Weights of a small mixture-of-experts language model, trained from scratch on English Wikipedia: a shared expert of 128 neurons.
Below are experts of layer 13 (counted from 0) of a mixture-of-experts language model. Rows are named router (the router's row for the expert), gate (a neuron's input weights, with its number), up (a neuron's input weights, with its number), down (a neuron's output weights, with its number) and show model dimensions 0-255. Each number is 500 + 40 x the weight over its row's rms, rounded and kept within 0 to 999. Numbers have three digits each.
After each expert's rows: a language model's description of what the expert responds to. This comes from a sample of Wikipedia text that the model never trained on.

# expert 60
router:545501528455534471435493527488453446458519488530472453582462493529515559525461461515527472486510440477489494469542564555460473513537422542454443451540461479503434487459525495489477464484524534534501521563477465550455475431541456555506542515564480546524506564554457547484489518438558512543536408477423526540533440510468440509498465489524554490466446551435440476478552505497502470561472448446463548483530531537473570509442524515496573533560465519525508448465561522495468561476487483468528496515463445444502454476495500432473535407553454412539458456439426479604551513456522462417475442550450509466475405498474484467411529513460532469493462484496546547495469522434507557547528533540496465491553487512490537507449457454516491518516533539464524527502473543503504478502439508
gate1:479556485472507518570566508520502473468485481575558489503468517570410499496473507507512480500504585486495489554467545535533475477484476478390587458542576479521515536524517467473463527433481491481489507492478428477549471493478421491474578454485479572503486522480443511532500462511498430529492492603526523598519475555409475418434460506480469483415512420490476500498513442451504547493502545534443460473415497533463478448481531498513537461484492467500515418502456525534509457407500493530501478467427467490460589439487480568521488486532532465488449510508455511495544484440523527467485467615467444448510383521516481496475494511557519539503441469541476488495473520517516508516475487476509498493553529536480545435559480402536541539504452519521497543483491431517460508464490447
up1:503506454546455467499523482538546475522540541395486536463464525436524492536485496485537516529525491507502499584480481408449502542559404550548503455492525532492438505469507541520475592529446522522560530499548576472500588551485460501449478494497474480484482494506512462464521467539579549447496510566525457481492500432486517543505515552555492489509504591509438586498490520564537487565462523513521511492515504518469453519546546437557472478524511563478457526474498518440449516513499581522478514480539551477563461528489527420576480447518495524476490494566447494502550498562483529506563509434566479570517439552464603517460530490516473550496565509478463547529532451547490490484510520552450576504509552475424447528459514414496528502485466500523439445419455545494463553544540516
down1:554529517504557479495523482513444483518548473570485518520506551485465501535631475458482508457438521549495476487533472588452519510485483546416499541510499536497542520533447455507420484500544538515498543521560573454563495527534481545415539458431528539479460544469512488537477532471572478521471508486532437436542507461526535471534491579553471471494496481540516488511527523483591450495535549516526433517498522564468514505485488521482476583501426484541436544494458463453494502507420523526534561471469560510462546481491484464576527480499416506589544545561542469534526605508465464472490510501546508541517562414537562536486483500478479501472505434533470522559544519528470494534568561429559523594469519540523451508476504491465543472505539568479466503459444491576498473464509483
Description: Cell and sentence ends. Table cell separators, mostly after numbers or percentages in election tables, plus sentence-final periods, semicolons, and closing ). or ".

# expert 61
router:547454540444531467480446505541476498507527490501472447501464571510551507551451487554529450429471476484552441468559492564441499549547460503469485494585433464460461461438530494495507460525510524543465520494429445523501489453498463495464535527656488559527514486577507547479535492441553480498545453468435489529513453460468455446514457524508557496473481562442455463431518536432580414521451462509482498476533537534481558539466537551510552570512447506522509487479503530466489533553471501439550499554475414491482492463474467522453506483547445471533479457466451490547533557476557436479458492516472508485589447478465511427448534538443547466531464430467554522498475521449469509521520552536463485465534459526461512530431479455457466583487503522488556520475499529533444492512478536
gate0:512431494459511491547577548537476469538540480495445447480581594522481580541421536483492472510478438493519485563534510437516490509537497507470516481438514562494487420451538513545470498507537572463463531473490568542488487510482469538482444497557582524509454488480524467525480432478445520488531531513533512485524558500535544562533482433428446525472500500470495477518567454454473523512500532526532486562524491455442399497501434485584469449533506458446493441469489495535494523521416460441490497537530443567485465586462522461458496458476482508512512494439513499518473499542482473492380492555497545508525563604564554483561473449517507490464448477538497537486543456445485518545446532534487514491555557506537487520451471456498514486481477552618531492547416507496491554535514522
up0:527436478481481520519514551471540526500547507530507452502566553575474543552469533561461465504509512400517482471494495460575472544489567475583480529450426395484485451459476596556469513519500580480501532526464473477530479489481472557511430511456491484486445461460486520488526434504443496487461522521521470447443542483476569547579488424450384503447477491522508501561495451513442446465475539466495496518486456470474435502533471433573490477550500422525441484466538544504509496538459485507472492450496498523458496499499503492523549507495436553556497516483548543514406531525496445517409426489493556513516483542521507414526473467524454487529530459518545540462548504449462526544557534478470484441462541438517445495534458521478538455466463540531566451567516466498473532573541503
down0:476515543527551480543436498428486451496553469501490467504444479415531526528431529465537446492456503515485521518504493439480548481527492474570459494491458592427520428504468548534487492461467481485506488500463532506478478454524500478548490517521573510492488460511473554492474484452506442561583536500467511538557457491524478553469552503554464581458579570488497602490510464482404488556545464461491518445500476521468464563506479510448472453437492459520451465474461434500515501514499484531536627499519554487496500559459514470524499540491532509385461431494474606407446539521541504466483526531571513461512554476524535487484414508486466552483532451435501551485398536555452449489513508491476549489450449525442503515544515484489550510453481527529493546476473525547495555508508447
Description: Noun phrase heads. Nouns and suffixes ending noun phrases before punctuation or prepositions, such as focus, effects, troops, achievements, and plural s.

# expert 40
router:559479489451531483477514416523481408514552475518485486532515549525518568528478499533514445485512476462544481446512549536484490535484496541518480485509442441454454453465546468538481450533518556528457544538524464506446469497566483522477524583516457508530496619501448509507481501497536479518528477481473533490519468485499488479498479581508514450463491553362423486455509533522528476498435494464463519488479520539443538477450531521539527575497469511544482458455562587479466485547465502513523490527464444486462468478472506494480509391544423470512489432486432466612512495448537476466490472513446548445579427510456518471454459542452505438561463472494510491463498551454441529552558472528462431489489425498463529550450454497529490517466574527484583559490481527579447495517508554
gate0:456519575512505499533522426514481509544578575572485516513512445469540524539589531560521515533496533478445470467456502560486480456482469544459527441490555397526467510536508611464502466560496462497461469473500539562539486540552473527480563452516444501452445516533481498481469457511522467406513447476484561506512428542467511495511511509490531464504508563569471535502489544524487501478568456510480478505470479522552509506497559550504565549505410508540546514450484493538530470493603417441615521565395545491456478438443487487520550486514520454453494565524508405496458473488524468573514526518434520546505502458516530483451474445493523546521486463481476503516476482513498555477456500539480483535507358491454490479522546509499525449458541515477519521501463449494453531498494538
up0:538569478520482506466525524518442511413491483529487463468524496556527489461528511531474482415483526473584492430515454442544511451518493450433520477489494446484443452468419522464520523538524537500584504506474508559431432521506504506506568505517590485591481514513580514505517463541486449521418405523532543517497433466486464483540497484469555453531483508523522512484534508549495483529602470484522487446509528565521507540476567522448539441529565454417546542444535469494471512392426474486446509508538459504584488470471452525523482470495494575450498468487480520500530506525458489539385503546491415509502511537527453518517524428492539483476465583455529495444500473504466521527564478528512472468506499517521505517449446445484464501469589491502510500519545525545451465423485579
down0:538537499441459501533492451484472489466524515481483527484445508549524497549480509562521474451565440466596501585448536521543476539513461503534627477472478518516490489479471446507494404572508474456439586533485522485504515530514508480435491519472491427492576524403505520486481539480559485493514491478519490462495519432501529502468518446505503513511551574469470525606422458451487470525545483528613434498480533485539422543510469576475432531415443555531554556454524505553566527562530508564501493541500529519511490511506490546521529489490517524540535505478495466463523473525517565563456504492596496456482552466530493497476398471468501509532492471561453482526490467509441558471457478576490503514487447539516511483565506418475565468527526490502539515535445486512545494468550554
Description: Prefixes and spaces. Bare spaces and word-initial prefix pieces that start compound words, such as auto-, up-, con-, anti-, re-, sub-, Air.

# expert 22
router:552459565436523483508456496543462450517514505493461476503494534519525508524441494542553462471433490435525460463557558581482466538503495565483502496540475446509516439475544460452481453532497551485428519531519468545469521499537430540479504501583452507533507596568469509501590527493543499469520450477493556503505443502438462468528469542531567517468496556403489445468509583474552431533439480495462507427545572530502542568433530507535577601542432546545532518504520542486482519532465461498497461508444423440484469466485488458445526449550466460500448490502475485537534544489526440486480448541491492447590458485462507458431519488500557487541493496466547532452472530424452491543537537531486478506480466472447557548463480457444504527477516496424549502452492498531536449472458509
gate0:569561419500509546531468439447482496506544497483470526514521512552488469547533520501534427585452495451453476503543475537486527534498486514472517502568507583519453523552464431501513499533499495498526531548455504442526517478540469527493465456521489471519529468487525575480518562521484528523524532578538514413447424538529580473441480491592612493441518497419483539526526487542449560480574480528469493529505536429552451538524467482454466540553480541508465458479424508539444490502540477516531509505501482441461466471474457550511531504553480467516526542469492557469496574468453446542600486563548508509537463476517454422461427438553536479575517509501456537498508456494476528412427464550473461467487457451509598469512479506462532551526503452478500444550496542530507516494465456
up0:466454528474527445497485513573514431564538475554525469529510472474492477487565512538458537507488526538513497386411447479543505508447464383467455493583550527507492494515504591493417509502512563496500512509456476521492545455512513501513533599484449446449473509507504486498466460497487531491437424524514501506492516495493525572501544476557436517518455530553432517481452514499409480442520433462528499546530516496505485536527552432511517505555478472531515456527494559473523503494579513440513572506432545504502534434434525505533460522440475436509541588520522454532506528554464563512509480481539539494559497538436482511540556447469497485488463505399524560510548521580495545474452416484477436457523497499512495492559518470499493502464470472492393539566494496487514502520535599
down0:503411478491380455525465568498518538444484516468518475544522526536528470482483516492512543571507517540440489564449502470513483432512442528464495509564550504497565434483476544485468472515544479504521485476531468483434559550523587479506508485460409465450473456511464552516585498497501489518496488470417529493481456381451499538540533461543428508515439529545503483510448476536515520473486515447476515478511491512482527529559461450463494501448450496501447478532527544509493489468482549476526432478492428534561485475501540445544514516557544566428458510478489486510397511456522560432487510501497560498450475528547519515462510505444495465544440445562507560466501557516517442579458525523491522573492445514518475577457480503487570542480453440509574493440577588484515482552459469
Description: Common time nouns. Common nouns after "the", "a" or "his", especially of time and condition, such as year, season, war, home, age, day.

# expert 39
router:545430533468554451433455471545476433490546470488478477509500578565506528530468460538514491454425495496527479458552550613480444471576465535481440490542431480525454452456557473561419497549546526521447537492478504527437470470503512526454500544595465507536526541591484564468493509408509466550520498482485552503515465475491482461577483544519540468490437531487493448455515535507517451520471436477460468482537541528450528509482521512504554534535502543535547490463548528423466503530466435471550480544465406446500465483485478457459491489518455456527472480481496454529574574485574473474458453564500552447529462489470485463455539532478515496518415471499507550486515535490484523535507569513446487466528431532476535498461475475473492553508549534464531559480458542540419463536445565
gate1:448453473556465510449524509603495536473606511572483562540515490457554557509503613510472555490518526561508449464500475540534491398477401494503514470484570532503451597521481476486493519494505470519551496484456497488562446500419544480559469492417489493468530466490484486496490523520528505432474540485520447529466465423537549500455512527505497476480507514495433404482403507576485492493493452558554494495497565485424529536571486493485546466573490462512555439433492513549466455536554524463496536459513447465460478474434481472483490487434520472555522515481537449477504475537532539504492526478404508496553495441459516546508554501492529511414460473485494465510468527523496466557444425457466487481581548512526482477511505515447526468446553466519543468575497470469520489499478460
up1:424462463547523491492512498454522533452461481548571459483530500464487513534479481532472560506485429488466526483525469475488599526446540453446526513470490512508447572447500538542475475478525457542506462503494513493514447549551524458500499487585485466512519450576483484525437477507487469502502477517482543555544479444512546502451456537549582530495471456497474526424517550464574486441514544570530547533457524430466490493554507548504530486520486426505447559463568463590495505497513500460524459448489561494440497527488499549496459528468502561472450505534520492501454466530500469485476494511411595437531543511483447570577486478465484492481564520423540448513560451512527441516576496467529465538497454411525406486470564519477452466499447417533511497516456500514520539393582525
down1:430490539445503485496532409519468487550484570437546567533511489479468513526459573471487509463510475520507455450531520492444489435543490488520488546507559553525463532531555470533450505525582486530455469385521580483538445465450581504459487485534479465473568407499484496489521513515492512488560582487573529486452393502511494546556478479522498462458458545477496489476543508443454502470527535450506510467493474470463512532457490527486504497440501484533550502497559543492513494540578526427517492473523396530437513482491402536570448519531524543460462557523510491517542528460485512484425447484492564546513465502511524523509524526471473527477516524541466464476555531548569478492441471488434526439565557505520451418423474546484495553430520484449446475500501503500519414538554556
Description: Verbs with their prepositions. Biography verbs and following prepositions, such as married, joined, played, engaged to, served for, rights of.

# expert 34
router:566481515484496508431495487515496463466554451469438479535468486514486554537514460572539479441503478468565487437553539576418478486522485555502470506541458468453478464448542512536457495547499554515492551525436480517515486463555463504454502508527499534542493593508465515486538556448533494518541421467448542558533469470428446447537470519522541463470491510466463448487515516479515429576469463457461547444575569530446502517450550489554543538544468509521540444456540552478523541515524487414540474507444476491472441460478463482450497468540437460514461463449487478578564538457521427495473489556452516518482468466466508467453542527455503455509476454474563527527480534487488524521603490581461466460548471547469526544432466445448481518464538510472579564443480553507514413508486542
gate0:455505507540513530522508452547477457515518598567501534502519514451578465484516478494479539503484549410542503434574457516457457534513495544451564412446462517417507451498476502494482478536568432449502535569505468537468514505437504572516494489546475522595467523490468562535498503514446472504512470475531503514544571482496512478524573521571512472461488489486519478403486432458512548459482456460447539476514495558524537557550490469512476425529486432514570452471432525532448508532427421473569446492444484388504567455515490493514532456453476504509491454513442511485511543437496446471545410498518521493479537493470469505497490556498525478521452523426515441556555505484535477505473507499444502444432467520422461501548505478502432488479539543480510494421495559535493511511568520
up0:480402525517500571570457513492502456422458564459519491518495454496532543513539482495583528524597447532473494532490473484495494545490541432478573529480354463499443565497433498482457496564546424463574464514484491509506510569498506504515423517532488502543432511449468468454451498560502541519456514415557429530482523565484475525552466485508493520516456474528473572493504486505537511538454536468550531523547501482518526541497448521506396475518568478445517488497492416479484537495528514517572530484428444529507570500539449435561520502442502497447488525455478464526434456574502475501532428532461473489498555525485520527557510501523504529528458456458463500462548548521544448503560486553468466486489495501506511492509462552512472480442529506492493549545461572461566447437534546
down0:486588447556474515399504484473466555478472534553548483525478523518468489562440506457465501516486531549456562524584506486525467552437500511475464609544526452536457544469517500536483478444427462474493537527499448488552538494504506425455503530428490470502563461412531570474518552554437484548473552469430470519508572508414443532551522494445425543508456466481484533477466486501487494469496503478493445465496495460501469479468523467408547503486484458567437509396534541538559464469553465509491453500590516514558508480456558480464479444520568463555509490507574552505448494529456523475489439464498480469475558532465555517535523476491471509534547466473421534476570539471503535515460467486517516493501526545454470509562474502496507559490536470505468557502534579576487503557493507
Description: Field and list separators. Colons after field labels in infobox-style lists, such as "Weight:" or "Total:", plus table pipes, commas, semicolons, and was/were.

# expert 30
router:574478556468508471432513477530455440490549474523452501519483544563556527544456453510502511461463508468551497434507571592468483477526446575482485468524487494526450516463513443486436497531528538466444511469501502486439469452455508514461527485551452569526560546555467565487520495408522478517552508453417559526529472484439445487505439483458536463490437533425451448469550557424528475498468527506483526499565578535446547541482525550538560546529498530522543499506571519409524528501515436464552485541491421485507458445443442492496509467549472492548491476405460469538489526477526507503477446514471502487553468470446477463446532547479523490538464462518519531508488502503460504548470567564450432510506442542485491565472456470438476542482560496488548523508468524557471415546441521
gate0:542495462534543441490540513545549449503517471492506430501487533450449495494444449484491452535563488487484569476479520549432513512486499421545543525524522531515498545429533439577513401458531502439444454451487457481496484543460542385515557529517489541450522464428507500552434554525465495518509475443521520498467558526461538528530548507513476475493493460537465491495475442542509495493444499483549548507419492476527538499432496456444528548455471508507512523500474470561516510437485466521477510520537473512506541423501487525484499528549535393445498475480472469510446534430495530498437535537475532536475512403521426472513467572413506514540579482418529488460485453500418480541471513404530454490490519563575464526470502523479616513546532543467520497519460480518524428534550489
up0:484475504541491482404497510603402543508461436489547497520548486458541475520462505520452565463536530536500467542514454458556416495452550585477531460441541490525487487538542511481446517519530522532560520522506594487501531556524531582460420491475579492501478564501460484494597427501535506546568525513520503510494564532513478448520523470563477501560529470516514521507570497536454512503536467468539470472498582573511530534573515516396421488533556504535493556476494484506512506466488525393544545480495551462538441541451495456518506467469437538505459499593469498509489566549500550477514534492514497456577500413567570485454461503508470540521485504601476499520463475502570523530464514553511483527516476504493517450500518492481427523469517565491480501505511452480522506525494445
down0:493550476507513559539541506531501499552526456557514472459434472485491444489536516486498516445455410539464522498573563517548508462515549505489448463475545474471486467465463499454449509492499432517519516463437468570524509499505468461475496479519505462441456554508461540583493501512489532541483429583544416448476543549478498521497535467535500460442445457568538433500478410549493524566477437406541475489470574549464483490485460525472492504458471520513497542464480491499463494550499458539483520495467588499561492432444513449483576468504534490499489489499552475546499525480470423509488547571533591460461446503464468494572499488532583462424428452474529390466439510419496549432595518516521485510543461518491508506504477496510466539468489466481503448466408505492490455492545544
Description: Past verbs and participles. Past-tense verbs and participle endings, often after was or were, such as made, found, went, took, and the ed piece of stepped.

# expert 52
router:554471496481556456454481474496530427491572463499457455522443516502484545474506466499521480437499480474579417481575570517393484518522457536475464508534458473472493461513538539488474498541502527525520513572451517543413427438558495542414573533567470533551500542550489505511483516485538459513509461489460535547578458495477464435568492508537561440465529513435464475447573521487526467519469445507532548440540499546501504493465537500565546535533490513607543484464500516487430499553454475475516490553476484456478453453481456464440488413503429468508477444478518434547522556465514444507442473539487501442533509517442527506437524535479520477534441500483544483497397516464455503566519540546451425501569413525470516467468477484480479493475496484461517527421496498539484483507482531
gate0:480515503413488468512481496499482465497454497541514546457493549485437495449503430524463536473532592538485457555503474476555576488490432502538530555539535446537554560526598523496439502560523505496421500517477527530521540439576455475449526492523540496547564518467498475512514471530474490469502496469545492467479487496491464462464535566494493517363516519535532488466492433441502512519417563486514482524494548435457510526430404447516482499467502475524569475493482528471485437464447534538544609568509501463529458498497491467423566486542442506505484484498555441490512521434529484492503469532474488457540472482486438457493547469517447508483457486525585562531467503503526418565433486575525499532461510492495492453552560470460526461481460526466481501438469457453400491467493424
up0:461469468554492457513497532427468464494494486583472495523469526592448500499522577494493447472536488531471478478534533486489515531563567503531510474454523562487488437479478473474465517416507538618531437451477454462586508605481499531564459529451573496571495521492496553504489469523458484440521485561472507452498571511466522488472515491510487531567449520517482552472450508541500504509565445521488493523561542494471486478465493605503471535525467439541527534523464508537438554473597501492418499434550502465498496507446477428499526442537524450532537430548477507568513501547476546533462524502488466512464535527538502479466406515485534548501463578397531451496497467493452492505520502530494558486562472526448545459472516458548444535527494470573525447436431510467508560470464478
down0:507524494516478483502532556526531536535553507537467522511469435511473496504594420454534503525434493543449462586583505519435456502528517537409545457521507474484537479503506472541558487636499508523490501479493441483536516534526484483529536467557470448547450543549482473512524538475491535545476457431503537512510588433513484451535497539483467573501507541519412527468483443451513506497538511470469500535472496478506525500406455444438474508447465533440532537598506458505556500531440458461454524513481536502505492469421576511494541425568469444521498502536503425557540504488436518530513575499450487524465464566445584527549512478492485417551485471525497474579426513455467437570464542451494534511457536491453492493479479518488459465489523491560563491526518499447464484518477462
Description: Negation and short fragments. The words no, No, some, any, Yes, Jr and vs, and short pieces inside Japanese names or abbreviations such as "e.g." and "U.S.".

# expert 50
router:553474526487543474406443436525477485465535423564452492580417529501555538528444480551522449440479477480550511448558523521464452483542477560464478478539479465477438455488548479532455467544544515513434547515526493572463464465542477550473517526591483554541529620536483559473499573471531433532535452488458547536497483500444459479512458518533531478447476550481473454463537538499478491566464454456474522490520495547461534499457553516506568537575450558546516454486544534466437553535474469459533478541479476451500492497489457452475492463550448464538500493512446439517563529475541426469506476583455553483493456490478524485464513538420504446522442470491538515506453514461484513548495579516478484429526468505479536528476502491469474559460553494442543550510469543502463453499453570
gate0:548475553532473452502489600564477542480526509548538546504421533498534474445493486554515557436535517460479470449575473541441485493430474434511575568561485571515542428562515520501505565517455469503570372494519403510448442534471558475498483444510439544448475545503577451586499497470488459527521575452538472479565476549511574494469539474477534446463480614468484459520535487509517500432488437477490563549475518492451533427515472536450511487432491459539498440529515527499482441498507483462504526532555464513502476464518504540505489496548497451526474483485509486521573593516517554500551496447507478519524481433484479530457441498493510497474438590460516530495524488570462504506502496509495518461493434529470515459507512444502483470470515512430448543518485471477500483489502436
up0:497504462529506561500448512592438525502503440528573544580444486492532571516434549493481541496531492577489517448520431476448491499432458522523598561471488477545511446537488513560466563505461478507530448503552521535459432550487483465507515523543502538365499527492467488499504523447470492483506542409527473547478610516510508557532497455480482416529488595532476423509489451452481499487572514466494576537496519516456430496580497536485509459481537484444455501506508510514463464482543477428465489525506463466505471428469462558491478502549460497473531510422514508493531549482460552468577502501527465576475516465518476550509473532486466415480565536513489508506537470549481573485492431519470555491468545525433502503396457488557515486514505490486482562526506559452507483488545476
down0:509503505526526565531522533518506513454474415468546531488450479483479518479443534442460537488423539476484508482471464486572499435545478457442432459496431487422509485457484449564502475460477539481570522540557516523538555512602484584466501494471522412465518536429475538420564483516557504579517467495532540498448496474485452480476512519463532458551485402549489467480486549476458441482486578462464415501530498487461495534362505540502519528531547553461465501486543492550517472507526464502462457464451531525480459444548523533477496525482457493433534479554480508541515528599489510581483507497504453425479565491459484527513551519465509544528527462459500543465588565514497549445580446534490440531484529479486498488508491519568448444482485506467553499517562489540491514502503558
Description: Function words, clause connectors. Prepositions, punctuation and clause openers in running prose, such as of, by (described by), commas, However, Although, When, because.

# expert 9
router:544466532469533458453464483536455468534519471519475507549534521517507542520492526532573457449463489454525483465547510610475462480560499544474462491489451497510494447453537478556444490541534535511441572521512448564456466451511496586446514537540459558539557601568490578460477507480521479547570470480482535521502504506507455470532489500524513425464418521456485443484502526473503452499484418437436456462540490519479516514433522519518539559545445538537536493440532539427484525524490494503513491565439424461476463498494444481480518432535437476501462463514473465530590566420563483422466459572487521442492470490450478440484544521461548479523485444457512511474458509509478530545506512526459507464513452550490524544444447435493458488511566515436548533477451519552449458519419528
gate2:485560446481505400502489475482471524462564491469480483456510470451515556519561516575557494495436557404479504518456558486557537381489526507421445512450504545527483533494401470402547451485516504508533484434489465491463559527445453567465449510506477457538485491493514434494481527504531430533610517400451551476542528443523477574484478453477443446470566516467472466526494496491567488500460493519499510397520527524524509492524489488531515507441482502526522537564541527503445473542466548520408448542498448506553496560488545543504473493500471458426549524486467461501486532501475505500507489530500498537491504470468480516468558488445489533524479514592504588443488498514473407466467488527482493448502576504469432527491462488481507506563587517496490513531506449548484515472538542
up2:519595471454459512484501540450447526427495495506486469485499390503516482551491586508512563464550508462514478424466512455461450499455466557531499466499474486452498484492481453477536446494390488528418537504488441449531456474487435487479423565481491491445471434459498513557511539518473517522462508575518450487544537519474420479508540569457521459568523488457539593450516546440509500562520549492502445508569438536570500490496475516513501472475444532468528522575483489510472495466495529465488466444491425416450522481511403574486523502534444557505565549470488513535509516475533481523484485584484547501512555539536500520485516456464533523555512458520472494555481475488503494471451447475541527512435442483526526540447432492467576537458488480505534509453451539486471505516601576
down2:437502487527496485466524454443521445509447512442436482514526490536407491504556515423472479569485495569489544530423490520510440577567620506485488458486479538469518491434491517512501543507497519487513492473598513529453498514488506506543536514531467521462532571483471516423522491482575524491464414472555478516558403501524505539448549467520568523492516496530473450518510528436502496546498493469461499517502501464449542472504483415505514426481488450506538468482477514486504448450466542528562496506561449572512466497573480505455515521458468506432553514563491427412581520447516453555530578529506505582519523471543506563548515477453525474477522550420472461533551461461443515510489515516555423464530458457503471500486542498451484447461527389462454468538499469529520532508506455
Description: Locative and genitive prepositions. Prepositions such as in, of, at, from, during after a noun or verb, often in titles like Footballer of the Year.

# expert 1
router:524457538490529465474509448514485450523513410531486463572479538518479553517484494524514503505466490489536516503521511582432441465508449566422472442554498496469450456474566500556492534514546542553496549556463450536448443464532467519454521502555469505525489587527475585475554533490571488549549457474456537583522487456434463479520449565526499441448448530492471455447502536462511481516474457464465546475561543542471536544463552540517535534562528518521510483463527558534497539522436473400547463512480506478475436449499502482440470447552452474484484466442458449602570520498516432472459457485467526492531463432474493481475524549422517481514438466479537489502549527454459502532502511589488460415509481536450552551443446442507482523482494473466525553468508540551515453542462508
gate0:508545531439578468456481526514436525403467521537505565565541480449456490564511364460556492513501499463463540490521609507581476491572461474490526552564504434454525501551467504525552442543529566561521513492531465419483499536515514529423492478583481469510473535551462464503568552501504460536579496464524499469498533500500462497496415550462426454517463509461505549501479477513551510503469531487523465535519435533475523510465439516516445475437488590462553533449461475492509561471501455563571531476533505562460547537497489506511446442492500497572456455485465510479569521460488495515468438488472534496519478494514481485510529526424474500536530508435490578571478482524541471464473606492569539453463479535524488552486509491557526506549500539502458524518469558466485519515470479
up0:573540463453480552489477457480536506555543569509482440460508468532546556410484546422461488470516489483489489532496480475420469469468537499496414421514421491561441497446477513448528547477490454456539576542435507503498524479516481547535515538484552556579509510532507510526464471503515556493484567536490512442469503480507502487553546519546512490498478496507524498604473477504540509510471546505454556526567524600517526476459538495515516541512530493488502467587588540490458430549523549435468499515415433539565429517535459506573532509554468477490501550512535538493494493464507575505401549518559488464491424482535574509504499474557601499523503471485528493555493467528433506587520478569509466493566513487564462459533512440455485465510551541468482496491468522501508490540460550
down0:487493497558527509513467492559502513557520553411509475531475534557477559559526478492490515452503504447531442526410528512464538483527497518531548546510539519559473462526565501499554595547493540518518546532501535533485521495523416433593525545480503482454470424515503447552489503517515464541535514497491584525441485462506535557492474541458481538498491545406452498508479444540529436626515493522456506534507472493517567503462549516524537508519416496508546511531521479447419548506537424469566478525542537560568505488542520497572570461468495496496450545534507491597607486489526524538457506514463513498439484491494516496525463502494512507486492519567503467494477489506466512397527514532477469443489454485540469518624479515450528463569457481520506491482455552469529396446478536
Description: List separators, name starts. Separators opening list items and table cells (pipes, dashes, semicolons, commas) plus first names and country codes like David, USA, BRA.

# expert 17
router:498508536460512501439472447526497460467570489535440479559452477508513522510473511551501470469494463514545454459492561552457436470571426538489494508521470451497470453452553498544466465570502574521446549504477459502482478429531436516481532568492468512556534495577490524454504548490545485552527490456446568562532467478422452453528503486494566476481484502395490472433516519513573452553428456488469489475523517571454531554465559503537525564550474543523503492435535512465459519534506514469540483551422432452444475463475440485470420428542454478559499484495429432554465526459529451426440476538478533483525473453466509427467537519450482472532473445475545517515454513484438480522487568562485495474499459545461521537461477446491453528472520505468532552464492566501491450525454559
gate0:502428532511541503555501538448482502551436471566518435477475530570557458562480549454532451499426490573513478544585435490519477426532532471476500450550501501455525529556526532468518540531564481464531476463498511471462528490491544513469463562487502467528546498518440515468489453467493412527548476539483521565461491519475470446468422484441496431515445469511484533487529642450543524520531481484486498468539559559501515546438484470516514472574463463508488492518549546546439481573464468484523545500492470530482511478475425467495459502546486524464513513471521512575507470460505504473435454609425490484453555557472496502456513537528581535492459489544521457524527453448492487470542531544439528533478570442444581569493487476519500584524502465552465502480452507568504495523431527
up0:471469483519503529600429520515478535549446473545487488469560502503522536495530572569431481572527439530451481467498469440442519541469555522541547528505456552527531488599455487467528537551526535551543527438501539483532493519430557473508525483473517463535523471479533532485516543476499516482446434509388502477503499608527429522478552525420512479498504491537531551529473525529524563519569591534553481561521541545448489516450472491455474472507482505474428555464510510532527521505432550507452506556430510452512485462446466514463516581502533566515484500587484531464501494454476465502488527525507479517435539542459461571516522498563449514475565480581505549587498486472561472475495518485468528496530533417472517507474497385526525502493491465487446523499488495461553463569528555
down0:475498500461377513541446496594548429472537423456549421453504494473545522531520484447460512534555517451472522512547517425554493537476472477541546438475448536462487477500520553497530558491479472508496460521509485448572446416524611455519490522527461524450520563495549539481529483514514455492481558493511498464525554480485541539504541512477470505493488443502428557527440523474484462487527521460433502500508462521553483479484472555513533527506456497463498556488458516523414484540497499526436555492496520463434513475529439512514458476532530480537501579474448443534562545487535517467524491478562541450466538479607528573527535555515554490469482537579496571614548533486554499469509482492550529500514494511509488524594481475492483564530517417468520549514584419493492512452506475
Description: Initial capital letters. First letter of a name or term split into pieces, usually capitals like F, H, B after a parenthesis, quote or the.

# expert 5
router:496449542410514463470485466571511467485531406506440445536444512528505541508456471542535482430467486470494453503503555591403470565499444549487453505522441479529432485447555491467473495558537544538490574548495458533464453433506503534472486557543490533545550603572511541448535510458509498518534462463449569508527448473483483472531472517529518482463476514445439430469505542513579477518456468529445500513518576580465538505535544496552520566551502553562519477454540536500464550562468447504562458525470470485484471510464422502476449447562494446545451478505452477518524544487512457492460488549485524478538449465506515436461500487484521465518435464517539520508493528475459527521537548502470408471540464544479557547484446458482473511502548549431509541469435525550492509525440519
gate1:475456622505518472377494528459518511448509490540465470468468490533474493457453489518514528468506434500533537546478440537523500446525481510480448501459489494532545488494538565521454520439575511450425539525595530490518490508494483526504527459505467550558576565468529473503542463485474437556480432470511559481481501441509494487466482502505500496497484474517487496455513577515404549506461465550518561505406477563399491405463557569506524494481554534562503517496548547543527498560466457490517423485511459507551513436535534497520509497479434517495570494545534526484483527513479568478488543618498528512520539492472537466517521469499493484534405496537510463522457489433548516526495530614438432524463520544450530506456523529429538517484543521523535479541510432476540530503558479
up1:501447547465498519411526487459482538475522459460532489483588484538499524451508501504507559447536465538459584539524439579541539502504458493511498482499514522512521535474520514497510544467488491475477609528519568497485562480482496510455485487520466512551553509570530510499505420487399459526491593485542485480476450420435474492532530450564547526524473509508429474488494593493432468476529481538514438540483507566465463516498551547482521558524582469452526402504510510542516545519501473455476484467493518514489462489479504509536447498435577580480503544479545585522487535562447522510514553569558580476554467483537536507498586460466405444495480503474472524473447488576523499502467488571421500502536498514447430481460484501579532479445516583499534484543479548484496463464506500
down1:570466457548430546554552471486527589481444525483488520422525482476529528498467500532506522536538539476544501461566510514525513549513498465514520513547520550463514583451466572539546486488513524485492445551613508489563517437480461534505481486510520526437518387520519508601475503510518457554554468478547469552535507538572521514536475453511575492472501414484512483535492503435545478529534448469450497508511491443480511555467522533572499526459383497491618491483562443529577488496471527465487522570490515503543497546518493556449487500508475526500454540536539477485453440388507554519498505486530457510533465497507562405484507469481488521508597536475518471492508528578432493493481528539525526560487437490553516518520495470567487497487536479484457477572521492537414468502481499
Description: Determiners and possessives. Articles, demonstratives and pronouns starting a noun phrase or clause in running prose, such as the, this, his, a, It.